{"hidden_size": 192, "n_experts": 256, "experts_per_token": 8, "moe_layers": [2, 3, 4, 5, 6, 7, 8, 9, 10, 11], "router_score": "softmax", "balance_loss": 0.018, "balance_bias": false, "lr_router": 0.000526}
Below are experts of layer 8 (counted from 0) of a mixture-of-experts language model. Rows are named router (the router's row for the expert), gate (a neuron's input weights, with its number), up (a neuron's input weights, with its number), down (a neuron's output weights, with its number) and show model dimensions 0-191. Each number is 128 + 24 x the weight over its row's rms, rounded and kept within 0 to 255.
Before each expert's rows: a language model's description of what the expert responds to. This comes from a sample of Wikipedia text that the model never trained on.

# expert 0
What it handles: Capital initials of names. Single capital letters starting proper names, often foreign place, person or species names in lists, e.g. Kuskokwim, Boughton, Vyriv.
router [141 124 140 172 106 129  70 123 135 123 146 146 134 145 116 103 147 161 101 147  82 111 153 153 106 165 135 116 140  97 185 122 146 118  99 123 122 117 170 151 118 110 135  81 102 116 148 140 135 140 109 131 132 143 173 106 125 148 158 130 103 122 128 105 125 136 111  65 115 143 121 146 184 139 105 144 115 137 182 129 134 140 138 118 148 132 109 113 102 116 123 131 110 110 144 112 130 122 145 133 103 145 144 130 171 149 123 131 143 125 150 140 109 166  96 134 105 144 136  82  86 137 115  98  89 141 125 132 108  90 139  99 131 220 139 152 158 104 112 112 115 133 103 105 117 107 154 160 144 185 134 137 142 130 158 110 182 148 134 137 156 137 161 143 123 172  93 118  88 136 151 156 107 109 114 101 137 147  85 124 128  93 108 123 120 110 127 150 163  90  87 132]
gate9 [117 102 100 181 116  84 122 131 152 115 137 120 157 127 113 134 150 132 103  99 122  99 123 125 134 101 145 136 118 128 120 114 128 126 121 120 127 130 120 144  96 130 124  86 154 115  71 171 117 120 143 139 153 192 132  97  90 129 102 132  73 107 123  98 161  94 159  80  92 151 144 157 143  99 127 143 108 151 158 137 110 132 145 105 169 132 145 158  97 132 114 129 116 122 115 157 102 134 134 102  99 152 124 107 150 105 142  93  74 147 120 133 118 111 152 162 162 127 127 100  86 114 138 152 116 121 141 139 113 148  97 113 140 115  90 116 136 106  98 108 145 158 100 134 133 147 127 140 112 110 131 105 103 142  99 116 135 134  96 140 198 109 180 174 100 184 133 149  93 103 109 123 115 135 150 115 128  69 129 155 122 148  80 123  88 126 121  90 118 122  96 142]
up9 [134 103 134 178 143 117 121 152 151  94 164 152 161 128 111 114 159 185 100 112 160  87 121 107 145 128 137 117  94 122 121 112 130 112 126 124 132 149 168 123 143 134 130  75 160 125 138 157 102 144 136 137 153 131  95  54 110 119 128 147 162 117 136 110 165 104 175  87 119 136 121 175  88  88 113 145 100 129 182 117 100 123 159 156 158 110 140 102  83 132 110 140 120 129 114 137 104 117 137 117 105 131 129 119 108 111 108 142  86 112  91 146 107 132 149 175 145 113 105 105  86 130 127 149 120 147 133 142 118 179 134 116 145 133 116 136 146 130 129 128 139 144  99 114 112 132 127 118 127 153 145 144 134 144  92 127 139 132 110 129 160 167 144 154  93 176 115 101  52  97 134 145 117 127 128 107 133 101 107 104 136  94 104 138  92 127 122 108 129  84  67 121]
down9 [129  97  89 127 156 134 160 140 105 128 136 127  86 135  80 133 107 151 100 131 111  99 117 116 147 135 106 115 116 166 131 102 124 154 147 140  96 114 136 138 181 145 114 121 152 159 102 121 117 108  87 103 118 145 123 138 103 150  72 130 119 123 108 125 171 121 176 145 126 139  88 133  84 127 146 135 135 116 155 175 135 101  93  94 135 140 149  98  97 129 147 162 121 144 142 150 137 132 109  70 134 124 118 153 116 131 108  80  77 146 129 139 142 111 153 134 123 135 125 136 143 123 109 149 123 134 199 136 118 107 167 116 124  91  90  81 108 186 120 106 159 114  89  98 125 118 127  59 119 130 132 121 133 127 118 127 161 169 146 122 104 128 109 128 114  80 125 137 110  96 143 126 112 138 160 161 137 116 113 161 132 152 102 105 121 176 143  99 116 124  74 122]

# expert 54
What it handles: Plural and verb endings. Final suffixes -s, -es, -ing, -ers, -ions, -ities closing nouns and verbs before of, and, in, e.g. factors, restrictions, forms.
router [135 121 123  83 112 136 129 134 124 130 171 155 162 173 114 159 151  82  88 156 125 114 104 104 118 118 148 140 130 125 120 106 138 132 114 169 154 133 118 108 169 125 137  99 143 122 146 107 109 113 144 145 101 140 113 137  92 145 131 112  84 136 175 117 113 140 145 127 119 153 149 127 115 144 142 160 147 132 142 173 143 106 133 146 118 154 165 122 170 127 106 172  96 112 126 151 125 118 117 148 103 138 110 115 120 121 153  88 101  96  97 116 155 126 128 117 140 181 105  59 138  98  98 113 116 160  86 146 167 135 139 131 124 181 146 139 177 130 114 124 158  91 134 151  85 133  91 115 159 155  86 106 143  80 102 131 120 106 139 168 126 109  87 129 131 143  88 137 125 130 141 129  69 104 153 162  82 141 162 132 128  89 145  97 136 124 102 122 112 151 141 148]
gate2 [120 152 127 101 174 145  97 165 160 145  80 119 143  87 131 157 138 130 137  92 140 134 155 114 101 143 128  93 152 104 108 107 141 121 123 142 148 101  99 112 125 123 112 123 153 121 176 153 148 110 103 120 101 104 147 116 166 193 122 123  62 153  88 173 133  98 123 120 109 117 123 106 143 146 104 151 108 140  87 106  91 121 150 118 131 112 133  99 129 150  80 153 120  53 116 117 162 135 139  96 108 106 121 104 157 133 137 107 145 124  62 118 146 110 113 131 141 128 104 151 162 141 119 154 138 132 120  99 148 129 158 136 112 112 133 179 172 115 124 146 114 124 120 146 139 145 127 164 133  95 156 129  99 101 157 125  90 141 138 149 104  76 108 141 125 144 164 162 159 139  93  87 109 125  94 111 153 123 125 145 141 130 121 126 148 137 118 158 150 128  87 145]
up2 [103 133 158 122 126 153 129 146 120 101 173 140 116 176 192  88 136  97  97 121 124  94 108  85 104 132 144 160 152 111 130 135 173 118 114 158 134 142 162  82 109 114 136 138 125  79 105 110  89 156 112 157 138 112 114 160 141 102 147 129 109 108 138 139 123 144 119 153 153 162 108 123 117 158 126 103 122 126 133 112 182 127 121 150 137 144 110 114 148 164 150  81 111 159 116 141 166 133  92 120 157 120 109 120 158 114  96 157 123 151 126 117 128 115 173 117 123  99 131 128 106 143 113 126 132 163  96 159 159 154 129 132 125  94 133 131 136 113 125 128 112 164  95 116 109 129 154  91 128  90  97 132  96 121  88 118 118 174 150  99 141 168 148 114 114 115 138 143 137 134 127 162 142 144 137 181 173 134 139 128  84  86 173 115  57 138 130 147 102 154 133 154]
down2 [ 97 158 164 171  84 110 201 137 130 100 111 149 130 147 150 145 149  98 123 133 142 158 140 100 130 100 145 131 132 122 116 151  80 119 144 145 120 151 135 119 139 158 147 142 130 121 148 111  96 129 113 151 112 131  98  95 117 153 105 140 116  92 166  72 167  98 157 125 137  98 130 163  77  86 111 126 114 109  90 120 123 120  90 138 106 112 165 122  67 139 164 168 170 126 115 159 107 123 110 134 138  98 132 143 132 131 122 106 119 135 137 112 110 145 127 162 124 109 143 117 172 126  96 131 150 128 132 143 101 120 141 100 137 113 104  63 173 126 149 120  94 126 156 147 114 138 166 152 117 143 133 113 125 135  84  98 118 122 100  95 119 116 143 123 109 105 101 129 111  75 139 127 138 107 119 148 152 175 102 130 121 104  97 127  84  84 118 132 127 134 146 176]

# expert 28
What it handles: Capital-letter abbreviations. Single capital letters that open abbreviations or names, often US state codes after a city, as in NC, MT, NCAA, AP, CBA.
router [148 154  80  99 130 123 119 125 125 105 158 111 145 143 155  98 102 160 112  85 118  98 112 134 126 119 126 150 112 154 133 104  63 134 140 139 127 145 201 162 113 133 116 127 102 159 157 140  93 128 113 139 117 135 129 129 108 167 158 138 165 115 119 137 138 106  82 130 118 164 141 162 136 121 118 123  88 114 132 172  99 141 147 143 161 121 117 119  96 144 144 152 156 102 179  93 107 101  89 165 125  90 155 115 169 130 125 149 135 135 161 156  90 112  69 116 113 136  89 128 100 121 150  76 132 141 152 133 103  79 148 143 186 111 140 117 109 131 105 132 145  91 102  97 164 117  98 133 114 134  90 145  94 111 137 135 143 143 118  85 165 148 137 113 150 130 112 150 117 126 152 136 125 114  79 127 112 119 102 146 133 114  97 103 145 120 145 141 153 132 110  98]
gate0 [115 163 122 156  93 152 136 160 130 118 144  90 148 106 102 150  79 151 103  96 132 128 136 112 150 131 157 133 133 154 173  93 123 145 158 129 120 133 133 132  98 126 129 115 147 114 129 123 126  61 145 157  95 155 117 110 177 150 145  98 147 152 127 155 129 125 174 108 138 181 114  92  81 131 141 107 116 121  96 109 124 169 128 103 119  81 132 114 109 154  92 132 122 166 154 114  84 113 116 116 123 116  78 167 130 116 149 115 129 131  78 138 133 161 149 134 144 138 126 126 127  72 143 101 145 174 118 129 144 123 138  99 149 141 142 141 154  89 105 118 173 131 157 121 106 145 120 164 136 127 111 108 111 126 113 122 130 124 178 151 138  98 112 135 142 143  96 123 127 109 152 145 112 159 146 188 115  90 113 133 100 163 124 110 123  89 125  69 130 140 135  78]
up0 [155 180  94 128 114 151 113 155 130 155 133 119 168 111 122 157 107 140 103 114 102 144  85 144 155 125 154 132 111 135 178 139 111 118 126 141 106 118 156 100 145 100 155 137 121 100 113 165  95  63 139 122 113 152  88 138 149 126 175  95 145 117 121 114 141 106 142  64 134 179 125 127 114 107 118 123 113  88 115 154 149 159 145 101 127 136 107 129  90 108  91 119 125 148 107 115 128 129 151 109 123 144  82 177 138 126  95 126 172 133 110 118 113 155 122 101 135 157 127 138 123  84 145 118 172 140 102 156 138 119 171  98 112 109 134 118 128 124 130 108 142 126 153 102  91 152 158 196 139  95 132  89 155 143  91 113 119 133 148 145 123 134 110 122 111 187 109 180 133  92 141 123 119 166  74 145 121  93 103 128 113 140 128 121 133 101 120 120 130 141 109 116]
down0 [134 164 160 113 130 118 105 104 132 137 130 159 147 139 185 111 116 173 115 135 136 143  94 162 111 122 134 141 104 150  94 129 148 121 137 164 143 174 115 127 133 111 101  91 101  92 109  97  94  72 143 143 150 150 164 166 159 168 166 152 124 106 155 129 171 138 134 104 120 115 127  86 115 135 100  91 122 120 126 162  86 102 126 127 105 145 101 137 137 137  93 140 133 137 114 139 167 100 135  98 158 145 151 115 111 117 149 152 124 151 125 172 137 156 153 133 174 116  87 136 161 130 127 169 109 155 146 160 129 125 127  44 110 111 120 126 115 127 144 133 144 140 116 156 129 109  86 142 148 115 136  70 156 100 107 128 120 165 155 159 115 120  92 105 133 159 133 122  99 149  97 114 117 153 121  72 137 110 134 111 131 145 116 149 125 106 107 154  86 135 129 107]

# expert 37
What it handles: Notation, chess and tables. Single letters and digits in chess moves, math, coordinates and tables, such as Qd2 or Bh3, plus modals can, could, may.
router [149 137 111 139 135 152 144 123 109 154 126 166  86 135 121 148 127 145 114 147 111  96 124 164 148 134 165 154 104 100 176 152 136 110  89 155  75 150 123 148 152 137 141 145 133 125 124 148  85 178 117 108 138 124 110  99 100 110 141 179 150 112 115  77 136 151  94 135  91 124 125 141 144 120 131 118 113 124 124 152 151 168 136 131 146 110 100 155 102 109 141 100 163  99 156 114 144 110 137 152  87 160 109  76 127 182 144 115 191 104 138 118 117 132 110 120 140 149 110 107 130 153 110 120 136 145 135 131 109  98 137 114 115 104 126 148 122 108 150 127 149 151 112 166 135 121 111 135 106 138 116  79 118 160 111 153 109 158  76  93 117 107 155 109 106 120 122  70 108 127 173 126 158 144 173 135 149 104 111 121 145 143 140  96 153  93 144 157  82  90  82 133]
gate0 [139  89 110 104 151 145 175 131 149 125 112 127 129 108 134 162 172 113 128 102 117 114 134 143 131  80 121 168 105  96  97 132 143 134 111 116 162 124 156 166 156 171 109 168 107 120 139 127 111 139 117 154 121 158 128 134 158 111 166 117 123 148 136 113 145 142 110 112 101  96 127 105 146 117 115 101 165 172  96 170 105 115 192 122 109 110 148 101  69 108 121 138 137 128 169 124 148 107 111 130 146 146 104 140 119 137 152  98 150 149 110 134  99 107 103 119 133 128 130 141 132 103 125 140  97  93  84 122 122  71 141 165 122 148 125 130 150 130 133 118 161 149 128 162 116 148 125 143 127 154 127 129 124 114 108 193 156 135 100 125 100 146 139  99 168 117  91  86 101 104  93 143 125 140 153  86 123 164 128 123 126 170  92 173 137 110 100 113 115 163  64 134]
up0 [108 123  93 146  85 145 114 127 119 156  61 120 149 115 139 144  76 163 139 132 111 128 122 129 144 126 134 114 112 123 160 113 134 103 117 129 123 135  76 126 158 128 144 188 144 110 129 137  75 128 115 105 182 126 132 138 144 191  98 141  83 101 140 162 161 117 174 130 121 139 113 115 125 164 132  88 106 117 120 151 155 120 109 157 125 133 126 112 134 173 138 137 114 165 162  98  83 136 169 120 131  95  94 107 130 161 138 162 126 138 137 106 132 119 143 139 147 123 108  97 102 163 157 126 131 141  92 106 156 165 160 132 179  97 111 113 137 152 134 135 168 158 114 114 169 143 138 164 147 144 114 133 143  98  96 103  84 111 143 150 140 110 137 105 172 123 139 112 127 129  96 162 157 151 116 140 145 168 134 150 152 138 124 121 129 106 115 103 113 164  92 100]
down0 [116 108 142 127 134 105 130 120 166 104 102 115  98 139 115 143 130 127 106 130 150 108 115 135 141 153 130 136 136 146 145 152 119 172 143 159 130 120 117 116 136 113 112 140 157 131 113  99 119 119 154 139 131 115 103 168 109 103 139  70  97 115 136 156 143 121 104 159 142 144 146 154 138 107 156 139 119 159 134 146 118 135 129 132  75  88 125 144 139 162 154 138  90 166 131 116 126  86 113 122 133 152 125 122  85 117 151 120 114  98 157  91  97 133 159 127 142 116  99 150 154 143 117 140 144 126 152 104 179 125  86 146 117  76 122  87 182 144 126 175  75 122 191 100  97 137 123 131 118 131 104 118 115 112 150 112 140  57 151 147 160 170 102 128  92 174 161 136 165 130 134 114 137  93 102 177 115 164 146 143 157 138 146 151  98 101 158  91 109 161 132 118]